config.toml
d_shared_expert = 256
init_std_router = 0.00863
norm = "layernorm"
batch_tokens = [65536, 131072]
max_steps = 6690
dataset = "wikipedia_en"
Below are experts of layer 2 (counted from 0) of a mixture-of-experts language model. Rows are named router (the router's row for the expert), gate (a neuron's input weights, with its number), up (a neuron's input weights, with its number), down (a neuron's output weights, with its number) and show model dimensions 0-127. Each number is 128 + 32 x the weight over its row's rms, rounded and kept within 0 to 255.
After each expert's rows: "mostly gets" lists some tokens that are sent to it at least half of the time. This comes from a sample of Wikipedia text that the model never trained on.

# expert 44
router [132 144  88 154  83 139 126 152 149 112 138  75 125 158 113 144 177  93 164 131  87 133  97 140 164  87 149 137  73  78  86 111  99 146 169 133  71  61  98  93 149  78 178 125 176  98 127 128 184  85 131  83 118 103 106  97 102 146 149 125 104 163 119 152 189 107 134  78 123 166 162 165 142 151 127 107  99  94  97 125 181 114 104  76 154 129  79 104 136 139 117 153 193 169 114 127 123 129 101 143 106 152 165 124 178 112 137 118 127 136 142 155 119 147 135 167 100 115 124  87 121 162 119 168  75 127 110 165]
gate0 [124  85 139 117 115 237 104  76 179  86 147  75 116 120 165 139 141  63 158 174 170 160  99  84 167 116 173 114 131 135  94 173  70  83 166 101 132  96 146 153  79  98 116 105 160 131 122  82 140 127  92 139 125 121 143 112 118 148  93 143 163 121  92 141 132 200 114 186 103  63 140 172 161 145 161 206 141 138 126 110 169 152  95  86 133 133 118 149 115  84  90 142 104 118 170 160 165 151 161 123  95 120 163 146 100 140  93 173 139  82 154 143 119 119 177 122 163 171 147 147  67 109 106  62  78 175 117 146]
up0 [111 153 151 113  99 115 124 170  94 176 136  92 154 134 144 105 124 166 105  91 141  71 112 129 106 143 103 167 118 110 118 169 140 118  52 158 156 116 132  83 117 125  72 113 136  96 110 139 124 134 135 121  96 148 207  98 139 181  82 165 117 125 143 112 131 205 252  47  91 141 180 136 118 121 180  68  85 192 152 178  85  73 180 145 148 147 164 118 138 124 160 142 134 141 118 140  93 123 176 142 168 123  60 121 157 138 130 104 106 184 179 133 150 154 122  87 135 109 132 141 155  64 154 152  98 122  84  87]
down0 [ 79 112 122 140 127 124 178 145 100 186 107  98 110 132 145 153 135 111 109  83 141 140 139 150 141 132 139 121 104 108 105 160 123 171 154 125 168 140 126 130 111 120  78 115 125 141  78 151 101 153  76  94 111 118  78 194  95  65 142  97 127 157 192  85 164  91 119  58 161 157 100 136 132 139 121  82 119  66 138 145 144 160 145  68 109 146 158 115  82 138 144 178 121 130 142  74  80 135 113 123  98  56  68 130 111 159 130  64 116 184 150 143 111  87 181 131 174 138 200 106 129 146 110  97 151  84 126  81]
mostly gets: "born", " Although", " (", " ​(", "^{(", "″N"

# expert 54
router [151  97  88 169 134  92  54 111 125 145 206 134 138  53 130 180 172  81 152 149 129  93 159 184 163 129 151 149 139  75 103 132 147 113 110 131 126 101 127 168 163 126 132 134 159 142 124 123 174 140 121 146  69 111 115 102 208 169 102 135 159 195 132 160 113 145 118 133 150 116 126  75  89  86 171 151 158 147  80 107 131 146 150  98 119 109  46 140 125 105 157 157 156 175 112  84 144 192 115 148 124  88  97  83 153 125 156 159 118 137 184 126  99 163 167 158 124 147 104 126 148 134 171  68  94 189 146 133]
gate0 [116 114  94 142 113 153 153 104  78 159 187 122 100 136 153 138 146 161 162 173 166 151 102 122 127 163 146 154 161 149 105 172 117 132 173 140 114  48  98  71 111 169 106 177 108 120  78 112 116 143 137 131 171  37  85 113  85 166  73 147 130 137 157 124 206 133 135 118  96 145  94 157  83  88 139 106 156  92 116 148 132 133 155 182 113 106 128 184 119 166  72 105 116 121 121  93 127 169 145 143 107 140  92 156  60 176 141 146 112 113 167  97  87 167 164 168 165 166 123  87 113 106 125 137 208 181 101 108]
up0 [162 203 147 109 129 187 122 169 108 160 110 108  32  94 141  68 162 190 178 119 147 123 117 175 151 162 152 137 151 195  99 131 104 180 136  76  84 109 116 109 151 165 153 133 164 167 127 160 141 155 169 131 127 129 112 161 155 131 133 141  69 144 143 118 145 102 173 135 154 153  95 161 131  98  78 135 195 105 136 114 132 140 179 130 115  99  50 151 117 157 112  43 117 124 136 106 151 183 175 154 116 121 130 127 100  96 133 150 156 141 136 113 145 124 139 133 122 187 163  65 142 131 145  99 149 133 182 133]
down0 [142  96 144 151 124  97 137 146 162 101 101 111 123 118  87  80  68 137 149 115  88 126 148 124 153 129 147  79 155 101 107 123 119 137 131 104 120 120  75 131 127  65  71 126 140 127 152 106 142 159  84  83  97 140 102  86 173 140 194 157  69 175 101 113 195 163  90 154 103  85 157 143 144 170  99 106  90  93 154  91 172 170 136 140 118  80  91  46 137 178  90 158 112 190 149 134 130 142 101 214 155 210 113 185  78  93 158 113  73 149  93 194 123 134 134  85 154 110 169 123 116 151 108 169 115 120 153 142]
mostly gets: " JPL", " %", " Votes", " Nominated", " Apps", " ±%"

# expert 23
router [140 140 126 111 133 144 160 116 115 119 120 141 102 106 183 138  58 109 110 142  76 116 114 169  96 126 130 152  92 142 135  85  98 111 150  99 155 181 153  71 143 113 122 143 108  63 109 127 137 171 112 101 117 164 134 145  98 176 185 160 109 108 119 121 151 132 179  91 111  66 151 164 112 143 155  64 145  77 116 153  77 155 134 151  99 138 175 176 111 155  75 158 107 123  87  98 155 156 101 141 109 152 119 127 138 129 122 100 150 100 149  90 112 171 207 170 134 104 132  93  89 140  40 130  78 131  74 133]
gate0 [111 185 160 100 131 161  93 109 152 129 110 105  97 132  87  61 152 123 143  85 115 143 202 154 146 124 126 131 177 132 113 122  87 162  97 109 164  85 110  89 106 166 122  79 114 146  71 189 133 168 154 113 153 124 153 118 132 132 160 160 105 116 109 164 113  97  85 139 169 158  76  99 102 101 135 114  74 121 114 134 129  90 136 111 117 147  71 132 136 130  61 161 146 180 141  70 138 100 141 118 159 144  85 139 133 103 128 120 120 130 113 134  54 201 137 136 165 151  79 126 124 148 157  95 175 110 152 165]
up0 [155  94 111 118 140  89 145 179 115 145 153 146 138 120 173 129 101 138 147 171 124 100 101 143  88 123 144 158 112  50 114 111 121  93 202 133 138 148 167 197 141 141 159 190 110 154 150  79 142 123 122 173 136  99  77 137 102 136  95 118 134 168 142  83 170 140 156 104 104  92 131 131 142 118 146 126 196 106 102 145 101 172 138 132 133 148 193 112 138 136 158  99  81 168 101 239 124 142 137  75 153 111 102 137  56 106  93 142  70 121 116 150 145 111 115  95 176  56 116 159 128 147 126 176  95  78 103 141]
down0 [158 111 124 168 147 141 148 132  71 141 125 148 119 162  75 154  38 174 114  92 154 175 151 178 146 134 100  82 156 140  99 121 116  80 119  83 180 192 112 113 173 114 102 132 108 133 105 159 164 144 145 176 122 104 113 131  78 146  83  92 156  94  89 159 115 121  54 172 163 120 106 174 139  62 118 134  97 144 123 106 161 132 148 171 147 136 117 137 161 171 108 127 117 119 161 135  93 114 116 158 129 100 152 116 141 125  53 127 175 123 164 155 102 150 104 145  98 145 164 145 102 146 176 127  60 118 169 120]
mostly gets: "),", "which", " He", "\"),", " who", " married"

# expert 52
router [141 116 121 146  95  80 118 134 136 144 164 178 122 101 103  76 163 112 139 123 175 169 136 166 124 167 148 162  66 203 134  90 174 154 122 141  82 138 120 110 111 182  64  83  93 107  89  90 193 135 158  95 106 161 186 116 109 145 104 132 106 169 110 135 133  78 149 138  87 158  98 155 141 157 116 171 104 141 162 124  91 119 168 144  87 165  84 143 174 137 156 132 102 174  94 135 175 118 134 159 181 179 156 115 122 112 157 162 147 107 117  86 120 175 118 103  88 104 137 132 163  90 113  86 114 142 115  92]
gate0 [169  98 120  51 106 139 140 109 131 103 119 122 103 100 109  70 193  79 204 201 180 166 107 151 152 108 102 148  90  60 132 117 139 121 108  95 103 132 174 138 165  79 165 148 120 147  89 117  63 148 149 104 154 146 167 148  76 186 195 113 114 155 133 154 121 134 177  93  73 127 115 139 155  84 138  95 133 177 105  92 123 188 144  83 144  99 110 173 136 106  85 117 160 156 116 153  55 163 162 136 115  99  91 174 169 114 150  91 139 116  65 139 102 114 149 170 116 128  93 176 150  75  81 131 140  92 147 133]
up0 [107 118 105  58  54 145  83 138 142 116 164 106  90 131 123  91  95 119  96  96 162 141  78  64  91 132 107 158 165 123 133 128 113 193  95 102 164  99 174 122 117 148 108 105  84 132 118 164 154 115  95 124 140 145 163 174 183  74 127  94 153 190 110 158 162 138 138 128 180 104 150 162 172  99 148 118  53 146 127 139 125 135 143 162 167 144  96 165  90 134 110 120 144 165 140 113 119 118 134  67 164 124 160 133  91  68 138 157 152 134 105 168  88 142 159 119 174  90  97 125  93 141 132 126 107 121 138 137]
down0 [137 155 136 128 177 135  83  86 141 143 104  88  54 148  99 102 119 105 122 145 183 119 148  70  87  99 116 137  99  93 102 120  93 119 122 101 118  94 156 148 123 175  98 122 134  96 100 103  66 178 139  86 111 129  97 159 134 123 119  84 147 103  76 130 118 168  71 153  94  82 200 135 173 155  90 151 144  89 136  61  97 134 125  92 145 152 108  92  96 121 138  75 170 115 147 116 163 186 165 173  80 189 157 148 157 160 136 161 153 109 102 185 129 112 128 151  83 150 210 140 157 139 101 139 142 110 125 142]
mostly gets: " latter", " villages", " city", " region", " island", " country"

# expert 3
router [112 116 154 144 121 105 159 114  98  65 133 166 113  92  95  91  94  90 126 104 105 120 194 151 128 110 146  88 104 129 193  51 168 180 111  82  95 136 108  62 118 108 186 147 113 180 120 154 157 103  98 110 119 116 127 123 130 149 190  96  99  86 121 178 124 167 122 167  85 130  96  94 149 120 147 135 140 106 118  94 125 145 149 165  97 158 145 162 174 157  75 111 153  90 100  94 137 124  83  83 115 115 102 147 111 170 124 130 107 125  84  96  95  67 116 160 125 132 170 128 137 139 166 197 128  93 108 103]
gate0 [110 113 191 119 178 121 148  95  92 160 127 161  94 117 110  67  95  87 184 116 116 112 154 156 122 157 138 131 122 100  75  66 117 138 108 197  93 181 146 168  85 105 139 126 125 149 144  76 150 164 143 120 119 146 141  95 103 135  75 171 101 136 120 222 101 103  95 133 161 163 138 127 114 143  90 124 142 136 106 179  95 110 165  71 144  82 109 151 159 154 232 194 100  82  95 162 143 177 173 187 106 160 107 130 133 135  92 209 125 136 218 112 172 126 127 142  77 139 149  97 135 157 121 105 116 170  73 172]
up0 [110 100 106  99 171 102  84 111 151 105 103 129  66 113 135 185 198  81 114  83 143 171 145  85 172 140 139 135  54 167 192 134 104 122  72 158  94 106 132 156 132 178 107 137 133 143 154 151 132 152 167 196 148 132  82 138 118 152 126 141 135  72 136 123 165 100 101 123 155 194 103 191 137 115 128 138 131 197 123 137 118  94 166 125  94  94 148 148 156 149 145 131 235  92 123  76 100 124  93 117 101 122  68 132 129 106 102 143 184 104 136  70 167 137 108  98 143 141 107 145  62 110 132 117 161 111  99 108]
down0 [135 111 188 123 136 132 129 175 139  82 160 120 106 138 138 175 142 145 158  60 125 135 150 125 162 184 167 169  94 100 120  99 109 109 129 125 112 143 138 162 129 145  91 139 145 163 119 144  92  88  93  92  86 162 174 135 174 161  89 154  92  93  96 134 120 125 101 148 161 139 121 141 105 151 119 140  81 125 109 150 127 125 171 157  80  99 168  93 139 121 121 145 160  79  91 103 118  53 129 107 167 176 140 127 144 144 133 118 154 136  95 157 114 146 178 182 187  99  81 172 151 150 119 171  83  80 130 177]
mostly gets: " York", " London", " Angeles", " Chicago", " Boston", "burg"

# expert 45
router [160 143 146 123 101 127 187 142 116 108 171 189  98 128 150 149 115  90 160 108  97  79 101 148 158 140 150 142 107 153 163 101 134  63  89 164  77 135 115 131  87 132 106 172 120  82 156 116 112 171 146 129 148 148  95 134 107 163  88 173 190 111 144 166 130 110 150 213 134 104 126 145 164 176 119 142 162 132  98 142 129 143 107 100  57 121 143 126 118 161  89 146 169 108 152  94 107 154 106 185 163  96 119 124  80 113 185 163  57 146 151 138 109 101 131 102 136 120 136  92 114 129  87 106 180 148  72 144]
gate0 [129 106  86  75 127  69 156 126 140 179 203 104  68 105 181  89 101  99 151 159 160 120  83 125 122  98 141 179 228 136 155 135 100 113 148 150 162 126 139 124 178  72 208 166 128 160 131 129 177 144 178 107  70 152  65 118 169 118  99 128 153 202 111 107 127 157 150 138 106 109 129 116 159 116 105 156 189 137 165 132  75 134 164 151  92 102 143 138  95 118 139 137  99 135 102  89 108 132  95  85 112 179 107 162 149 139 116 127 123 184 173  95 176 131 143 136 100  93 144 104 167 144  81 135 138 110 134 173]
up0 [150 183 150 135 127 132 113 115 111 171 161 140 187 146 124 138 113 224  69 165  90 105 145 183 128  61 129 155 190 153 150 186 172  82 157 107 179 170  94 132 168 131  96 167 165 104 126 100  63 143 100 129 123  79 152  79  86 130 129 107 178 135 126 110 178 121 109  88 109  99 152 134 146 149 153  45 108 153 110 169 109 115  92 100 122 118  84 120 139 151 126 140 130 181 206 160 119 146 139 155 114 138 125 138 135  93 109 124 119 133 160 138 148 117 114 119  83 140 127 125 145 148  89  80 152 140  83 166]
down0 [147  61 124 112 173 100 116 109 127 192 160  63 116  99 102 153 105  94 150 100 175 127 163 115 155 152 177 108 103 148 178  99 113 143 100 138 111 105 179  90 111 100 136 138 110 132 121 127 118 107 148  81 195  89 138 129 138 124 100 140 132 166 111 133  73  89 161  66  74 142  92  54 162 102  82 144 142 145 107 176 101 151 103 133 189 139 109 134  91 101  88 155  90  80 141 110 148 176 162 112 160 164  98 176 123 129 116  72 194  82 149 156  99 138  88 143 143  98 152 129 106 151 114 103 115 160 140 120]
mostly gets: " While", " Although", "While", " However", " When", " Meanwhile"

# expert 35
router [142 194 197 155 110 104 129 173  73  65 181  74 120 177 124 137 174 150 106 133 103  98  93 146 133  93  59 184 157 158 119  97 140 154 166 108 135  89 159 140 184 154 147 101 208  78 163 155  77  95 143 152  85 162  97 154  94 116 135 155 120 124  93 165 195  79 129 133 152 151 167  58  71 103  73 116 166  97 116 115 105 145 126 114  87 138 151  92 138 149  84 154 142 164 115 143 188 104 101 145 111 103 102  96  80  93 158  84 153 136 117  85 116 102 111 144 166 178 140 111 116 132 105 177 120  95 128 158]
gate0 [152 156  83 136 183 160  96 114 126 156 105 113  98 105 105 132 115 112 181 173 124  84 125  99 108  96 173 197 133 109 130 101  96 102 131 106 133 153 159 114 162  81 162 115 127 144  82  90 151  99 135 117 141  92 125 173 111  99 129 145  88 160 204 189 122 158 116  62 123 118 128 127 133 154 168  53 114 135 153 122 162 136  78  85 130 166 128 143 157  78  89 148  95 165 156 147 105 158 120 123 106 153 156 145 109 190 158 106  55  99  85  81 177  83 120 120 167 148 125  71  89  93  92 145 122 157  82 135]
up0 [153 205 138  48 152 111 121 108 135  95 138 137 119 203 118 180 135 112 184 112 108 120 104 201 142 125 167 111 129 217  64 117 114  31 145 167  84 107 112  76 115 111 129 100 151  74 108 128 115 120 124 142  89 125 138 138 152  99  95 200 152 133 165  97 167  90 139 117 119 100 129  92 132 164 124 136 163 142 120 133  89 147 133  54  90  81 116 136 158 161 113 130  61  85 145 126 133 161  99 148 130 137 147 182 143 103 107 130 141 187 105  89  79  62  76 134 100 137 115 158 118 137 139 149 157 156 117 163]
down0 [ 85  68  95 112 142 156 127  83 143 165 108  95 124  85 122 116 164  98 162 102 128  94 157 122 148 190 111 145 104 112 168  95 159  80 140 154 103 148 118 140 149  78 121  96 116 125 111 102 116 120 126  96 138 119 163 145 170 159 132  92 112 118 126 145 159 118 141 132 148 151  89 113 125 125 139 167  76 230 157 177 102 133  96 171 159 119 118 146 129 112 148 107  66  70 118  84 123 152 146 130 115 103 179 113 120 125 155 190  85 156 100 118 134 117 144 145 111  64 158 134  85 140 162  77 156 144  55 189]
mostly gets: " =\n\n", " Championships", " medalist", " Olympics", "American", " SRB"

# expert 33
router [ 81  82 110 107 145  86 146 111 168 130  81 134 118  67 123 169 140 160  94 139  99  91 110 168 117 187  94 148 169 117  89 135 124 133 136  99 160 102 101  55 130  82 149  82 160 178  99  89 146  85 142 146  86 144 168  84 158 125 132 187  99 107 130 160 154 181 168 118 101  67 159 123 101  95 130 139 119  92 190 112 146 123 125 115  90 166 113  98 111 102 193 170 180 129 146  93 152 121 135  85 137  83 113 170 167 158 103 194  87 167 174 195 150  81 145 125 162  98 100 150 159 124  80 107 154 173 121 135]
gate0 [ 90 109 122 166 170  99 104 165  93 210  83  99  96 141 125 143 148 104 160 120 128 160 123 149 127 120 138 118 144 118 149 119  78  96  78 121 143 123  71 168 132  88 134  94 121  88 153  95  91 121  90 121 136  98 131 139  93 186 160 110 131 168 112 120 191 155 133 107  87 159 132 128  90  95 102  98 144 115 166 106 150 129  85 171 156 133  78 150 174 153 128 128 123 125  83 183 127 144 216 141 111 147 119 115 126 129 126 155  89 129  91 171 172  93  51 137 111 135 148 170 102 131 173 174  72 129 185 116]
up0 [ 58  97 155 123  78 115  99 174 104 186  87 146 108 113 115  93 137 137 119 120 168 115 122 121 169 152 207 131  88 141 167 113 141 114 109 133  75 173 124  96 121 143 130 221 127 144  93 133 101 138 105 120 156  83 128 105 166  67 191  94 143  78 127  75 173 190 147 141 128 141 122 170 122  97 127 141  80 104 193 177 117 166 188 135 128 208  76 112 115  75 145 136 150 114 125 160  91 106 130 102 133 116 108 119 122  74 117 127 134 122 116 163  79 133 110 101 173  91 140  96 127 158 114 162 136 103 104  78]
down0 [147 146 120 164 150 146 223 107 115 134 108 118 165  97 134  91 138  63 139 140 132 114 122 224 120 116 114 135  96 101 153 198  97 134 150 120 104 104 149 100 114 100 105 175 112 125 137 131 102 117 102 104  52 119 124 153 151 110 138 122 167  91 121  91 114 108 138 169 156 108 167  89 208 115 140 101 144  98 172 114 179 141 126  94 161 186 154 112 168 165 137 107 120 155 125  77 144 126 104  96 100 159 151 136 155 146 143 139 166 142 146  41 108 106  98 172 176  92 147 134 143 153 167 160 131 165 106 117]
mostly gets: " —;", " –;", " -;", " GF"

# expert 6
router [132 148 176 155 150 139 116 110 109 107 111 185 116 126 114 103 102 156  64 111 179 153 141 132 118 151 190  99 121 187 123 131 165 127 165 116 116 157 127  91  53 119 116  94 108  90  89 151  79 103 100  95  61 164 105 120 176  92 135 146  78 131  98 107 126 127 105  87 145 160 107 110 112 169 172 154 150 214 155 138 111 117  74 141 114 148 163 130 179 143 144 133  85 139 183 166 131 186 133  92 169 126 149 120 104 145 116 121 166  87 166  99 107 164 137 116 123  79 123 211 215 134 163 104 108 107 162 119]
gate0 [ 97 139 135  88  84 144 107  94 163  70 109 128 169 143 148 180 128  89 224 136  78 128 137 120 138 128  68 128 138  22 159 177 160 174 107  86 116 137 170  79 173 182 148 169 140 130 146 105  94 133 127 154 208 156 121 165 121 117 108  90 148  84  97 104  88  84 123 155  88 106 113 152 139 106 174 104 131 105 123 117 108 224  86 121  72  33 144 110 116 121 105 142 134 103 134 133 121 113 131 116  88 151 149 128 148 119 178 151  72  75 108 131 132 151 151 110  76 141 127 140 103 114  85 147 118 103 133 129]
up0 [146 103  90 166  91 112 107 135 175  46 108 119 141 153 128 111 135 119 177 188 121 130  91 164 146 121 121  72 101  69 114 137 181 151  87 154 150 131 104 106 110 113 154 124 113 143 145 123  93 135 106 127  95 131 122  89  91 115 121 164 117 114 143 110 122 109 116 212  77  78 110 175 137 133 142 105 105  91 105  98 151 172 135 144 118  66  69 163 128 123 136 113 120 140 193 173 141  90 122  87 110 125 160 127 195 110 207 100  73 129 150 115  93 128 147 147  94 129 125  84  40 140 111 138  64 182  84 152]
down0 [ 87 121 193 160 145 126 187 143 199 156 169 171 167 161 124 127 128 164 162 127 113  81 162 132 116 224 104  71 119 122 109 138 148 138 124  47 148 119 156 158 155  90 151 134  93 122 102 144  83 150 136 116 159 165  58 196 133 136 129 163 154 135 116 166 136 193 126 149 140 120 145 140 141  85 160 127  98 133 136 107  65  85  90 128  56 132 109 121 105 106 108  85 146  89 138 115 106 157 130 106  97 126 127 126 137 130 154 139 128 176 141 174 150 163 139  81 102 153  98 157 174 127  75 155 110  74 112 134]
mostly gets: " largest", " country's", " highest", " greatest", " earliest", " first"

# expert 56
router [139 110 129 135 154 130 132  97 111 113 139  88 151 100 105 105 122 137 123 158  91  68 105 154 167 117 107  75 145  80  89 186 147 108 114 127 190 143 118 114 111 124 124 112  99 193 120  72  96  64 144 185 137 100  62  64  96 142 168  97 173 163 156 212 101 143 119 164 131  95 110 157 127  90  68 168 120 124  83  96  83 145 132 135 100 160 108 143  82 116 189  99 116 109  76  84 119  85  62 141 135 123 149  92 105 160 129 171 126  91 116 134 119 103 168 140 156  90 146 106 135 106  93 115 169 180  99 135]
gate0 [204 186  89 180 137 151 190 124  95 101 161 169 124 119 176 145 131 135 132 106 126  81 129  99 121  79  74 120 174 101 123 129 135 163 118 192  87 188  94  89 139 112 144 107 145 163 160 113 113 159  90  95 110 131 195 147 120 151 161  83 117 116  71 134 134 141 123 130  95 110 136 110 149  98 118 141  85 136  61 135 137 144 160 188 151 172  55  99 141 102  76 144  77 144 135 125 134 223 136 137 106 128 162 137 127 121 144 127  98  82  69 117 115  57 178 104 139 143 111  94 146 163 140 122 108 151 144 196]
up0 [133  88 114 103 143 142 173 163 161 142 109  99 102 156 135  91  92 140 183  86 114 137 117 185  82 143 175 138  92 145  75 159 134 127 102 172 109  55  80  99 129  91 122 115 193 121  92 153 119  99 109 118 164 118  98 122  37  96 147  98 116 109  90 185  69 134 166 179 111 168 144  84  99 105  71 138 146 141 162 199 128 117 172 114 140  53  95 136 159 159 140 126 107 149 137 188 130 151 107 182 150 135 105 189 138 155  84  95 133 104 132 159 138 147 135 139 143 120 112 172 176 118  78 128 190 177 129 125]
down0 [ 22 171  97  86 105 129 100 100  92 135 155 119 173 119 120 120 120 167  85 148 143 134 140  73 181 160 197 183 125 140 113 103 135 162  85 120 158 155  97 164 148 167 175  60 137 177 111 108 166 140 159 123 171 110 159  93 169 141 126 127 119 156 141 122 104  88 101 141  75 122 101 141 157  78 111  65 166 124 153 141 120 166 134 109 164 161 105 114  44 165 108  57 157 130 128  94  95 149 126 120  99 170 177  77 116 158 171  85 147 137 131  84 122 126 136 114 165 114 102 150 185 152 178  97  96 116 101  90]
mostly gets: "13", "12", "25", "11", "15", "10"

# expert 26
router [127  81 106  97 115 113 123 150 137 192 133 140 106 125 159 153 134 149 142  88 121 170 145 145 173  83 118 148 161 141 207 111 115  85 136 147 129 155 104 118 120 125 129 108 115 131 161 135 138 192 159 137 166 119  83 110  84 147  91 136 143 174 129 104 104  63 150 140 158 134 110 183 155 131 165 142  90 147 164 166 147 108 121 115 188 159 127 139 116 156 133 134 124  84 116 153  71 147 139 105 144 169 121 123 144  63 136  96 148 125 157 105 102 116 101 158 132  62 111 177  64 102  85 109  81  94 193  75]
gate0 [166 145 133  63 142 134  41 122 135  87 135  98 107  93 148 149 102 177 108 193  87 146 168 109  97  99 148  89 139 110 158 144 132 174 142  89 142 183  79 123 137  84 153  83 163 152 129  65 155 139 145 148 143  75 119 124 122 108 124 182 119 135 201 141  90 118 117  57 107 137 127 142 182 195 152  80 132  69 117 128 134 127 130 148 160  76 136 130 183  97 152 161  65 125 105 203  98 206 139 162 108 103 148  70  74 181 150  94 129 127 178 139 170 125 146 117 134 125 185 153 154 173 122 132 142 131 135 127]
up0 [ 69 126 194 157 121 148  78 134 105 171 123 149 125 162 130 122 108 129 148 126 190  80 112  62 140 110  42 159 140 108 106 179 152 115 157 171 102 140 144  96 115 152 136  97 146 167 150 132  89 148  52 136 116  93 169 175 167  87  89 121 118 178 155 112 163  78 107 146 126 113 179 157  92 132 194 103 113 164  86 165 101 123 108  73 120 105  87 146 197 103 103 132 157 113 107 107 126 121 187 129 107  94 113 149 159 193 110 174 108 157 106 158 115 138  99 112  98 112 149 136 131  84 133 155 112 111 130 141]
down0 [116  85  77 161 167 158 104  70 131 111 134 144 114 131  79 208  63 174  77 178 158 130 122  90 106 110 145  98 133 150 187 132 141 180 163 121 172 121 220  96  92  88 132  43 143 137 133 106  72 120 151 140 124  82 127 117  73 119 172 125  86 124 152 128 167 112 129 128 116 105  69 175 140 137 121 156 138 151  88 142 147  69 119 141 156 150 103  99  63 141 151 161 112 103 121 105 110  90 121 141 128  82  97 121 131 150 127 166 191 145  97 128 152 121  86 113 141 172 169 135 131 111  86 117 191 190 126 100]
mostly gets: " including", " include", "including", " such", "such", " while"

# expert 60
router [131 161 165  78 118 107 134 168 147 153  98 140 136 123  49 122 114  93  88 156 142 153 103 158 164 162 165 132 122 104  92 120 116  80 125 145 126  76 155  66 125  88 120 140 137  74 133 126 113  66 109 164 103 130 174 135 129 165 137 113 138  74 103  84  84 122 132 149 104 173 142 171 118 134 163 129 108 101 130  89 110 157 115  71 151 115  98 151  84 146 131 138  94 154 114 137 189 169 181 121 139 110 124 193 115 164 129 147  81 149 193 114 108 160 151  93 121 111 109 165 183 126 111  67 141 182  77 154]
gate0 [160 119 108 100 185 161 135  56 124 167 131 168  87 100  83 138 110  84 131 156 106 129  84  60 153 179 141 116 126  99  98 122 200 146 119 127 108 126 120 156 109 210 123 110 150 143  98 137 168 141 125 143 114 111 135  76 177 156 138  88  94 177 111 148 163 105  93 134 147 132 131  52 134 120 118  97  88 137 134 130  81 108 123 101 118 151 126  83 132 171  91 127 147 114 113 181  45 151 147 116  99  86  77 158 132 181 142 137 113 113 152 126 139 178 149 107  97 103 158  95 156 108 113 126 147 126  78 124]
up0 [129 112 138 124 131 148 161 155 139 122 107  97 117 121 114 122 147  70 124 180 104 132  86 140 112 150 150 155  89 174 176 173 163  79 130 117  77  96 137 116 132 192 138 117 173 150 187  97 173 120 135 104 170 122 180  94 195 113 186 120  61 101 123 127 148  81 127 162 138 137 153  83 156 152  99 160 104 102 169 115 118  62 142 113 114 171 119  64  87 114 130 138 107 148 128 184  86 123 159 122 152 147 121 171  85 177 159  89 110 112  66 163 116 147 108 146 104 162 144 110 138 119 127 141 131 136 114 161]
down0 [159  95 129 138 132 149 128 122 137 152 158 121  88 119  49  78  95 108 158 157 102 155 119 168 143 109 113 127  96 155 143 146  82 129 121 133 134 175 144 123 181 201 116 187 104 102 112 136 151 110 144 119 132  76 134 148 168 179 146 145  65 127 164 154 125 110 113 165 136 117 141 122 141 136 103  80 112 112  75 162 126 110 153  89 124 114 136  79  81  77 129  67 147 121 138 129  83 167  85  95 121  98  92 103 144 131 221 164  89 132 110 127 152 139  90 153  94  91  89 134  73 166  83 147 107 139  79 157]
mostly gets: " his", " their", " her", " its", " His", "'s"

# expert 63
router [158  97 172 100 151 115 117 131 103 140  77 140  73 150 145  63 105 191  96 174 128 146 208  60 172 124 131 122 135 115 187 128 146 159 113 136 144 137  65 154 185 124 186 147 127 138 138 191 186 128 115  91 104 119 126 175 129 168 111 173  99  83 142  85 131 145 152 163 165 141 135 168 172 154 111 120  78  87  98 150 119 167  80 146 138  76  66 116 126 106 132 193 110 141 109 103 115  91  89 118 102 131 101  66 139 150 151  92 112 148 121 126  95 119 153 151 124 197 116  89  72 160 166 129 143 158 102 165]
gate0 [170 116  95 121 128 125  90 154 115 174 142 131  76 148 111 184 118 135 123 161 132 135 163 180 100 113 110 117  90 126 155  82 159 148 101 151 138 102 115 133  99 166 192  85 103 126 153 177 169  98  96 172 158 145  82 128 111  99 109 129 151 143 130 153 124  86  91 136 147 124 200 165 140 145 147 119 120 112 131 178 105 128 110 120 129 151  97 174 140 121  99 104  82 151 130 141  89 150 128 119 110 153 108 176 120 152 135 118 141  82 110 115  45 148 140  70 151 210 156 165 109 158 111  67 169  97 173 125]
up0 [137 140  68 147 128 157  44 149 150 171 137 162 153 142 104 201 131 123 145 132  87 114 140 124 141 101 128 125 127 124  98 198  73 149 128  90  99 147 152  84 117 154 136 143 110  41  78 100  68 132 143 168 135  95 145 152  80 106  90  97 118 149 114 151 157 110  97 116 170  55 129 152 167  91 104 104 128 113 193 148 164 128 149 171 152 184 109 101 170 160 106 131 135 159 120 144  28 151 138 102 123 157 168 142 125 144 139 164 120 142 168 104 119 137 115 140 141 113 152 147 167 139 189 137 110 117 124  95]
down0 [215  98  94 151 114 168 108 183 109 130 127 192 126 144 159 135  99 152 157 116 166 102 183 143 175 140  97  86 182 118 146 163 158 180 137 203 141 105 137 135 169 182 118 118 141 149 111  74 109 129 121  63 161 154 138 145  89 141  67 123 201 170  90 148 172 157 161 148  80 179 117 156 146 164 135  74 159 182  96 181 102 133 149 110 176 156  96 183  92 108 110 123  89  82 153 133 113  90 121 122 139 113  73 169  73 110 160 120 102 101  63 117 141 124 152  78 146 107  77  56 114 141 125 112  93 176  98  89]
mostly gets: "ō", "ki", "ș", "ić", "ý", "ya"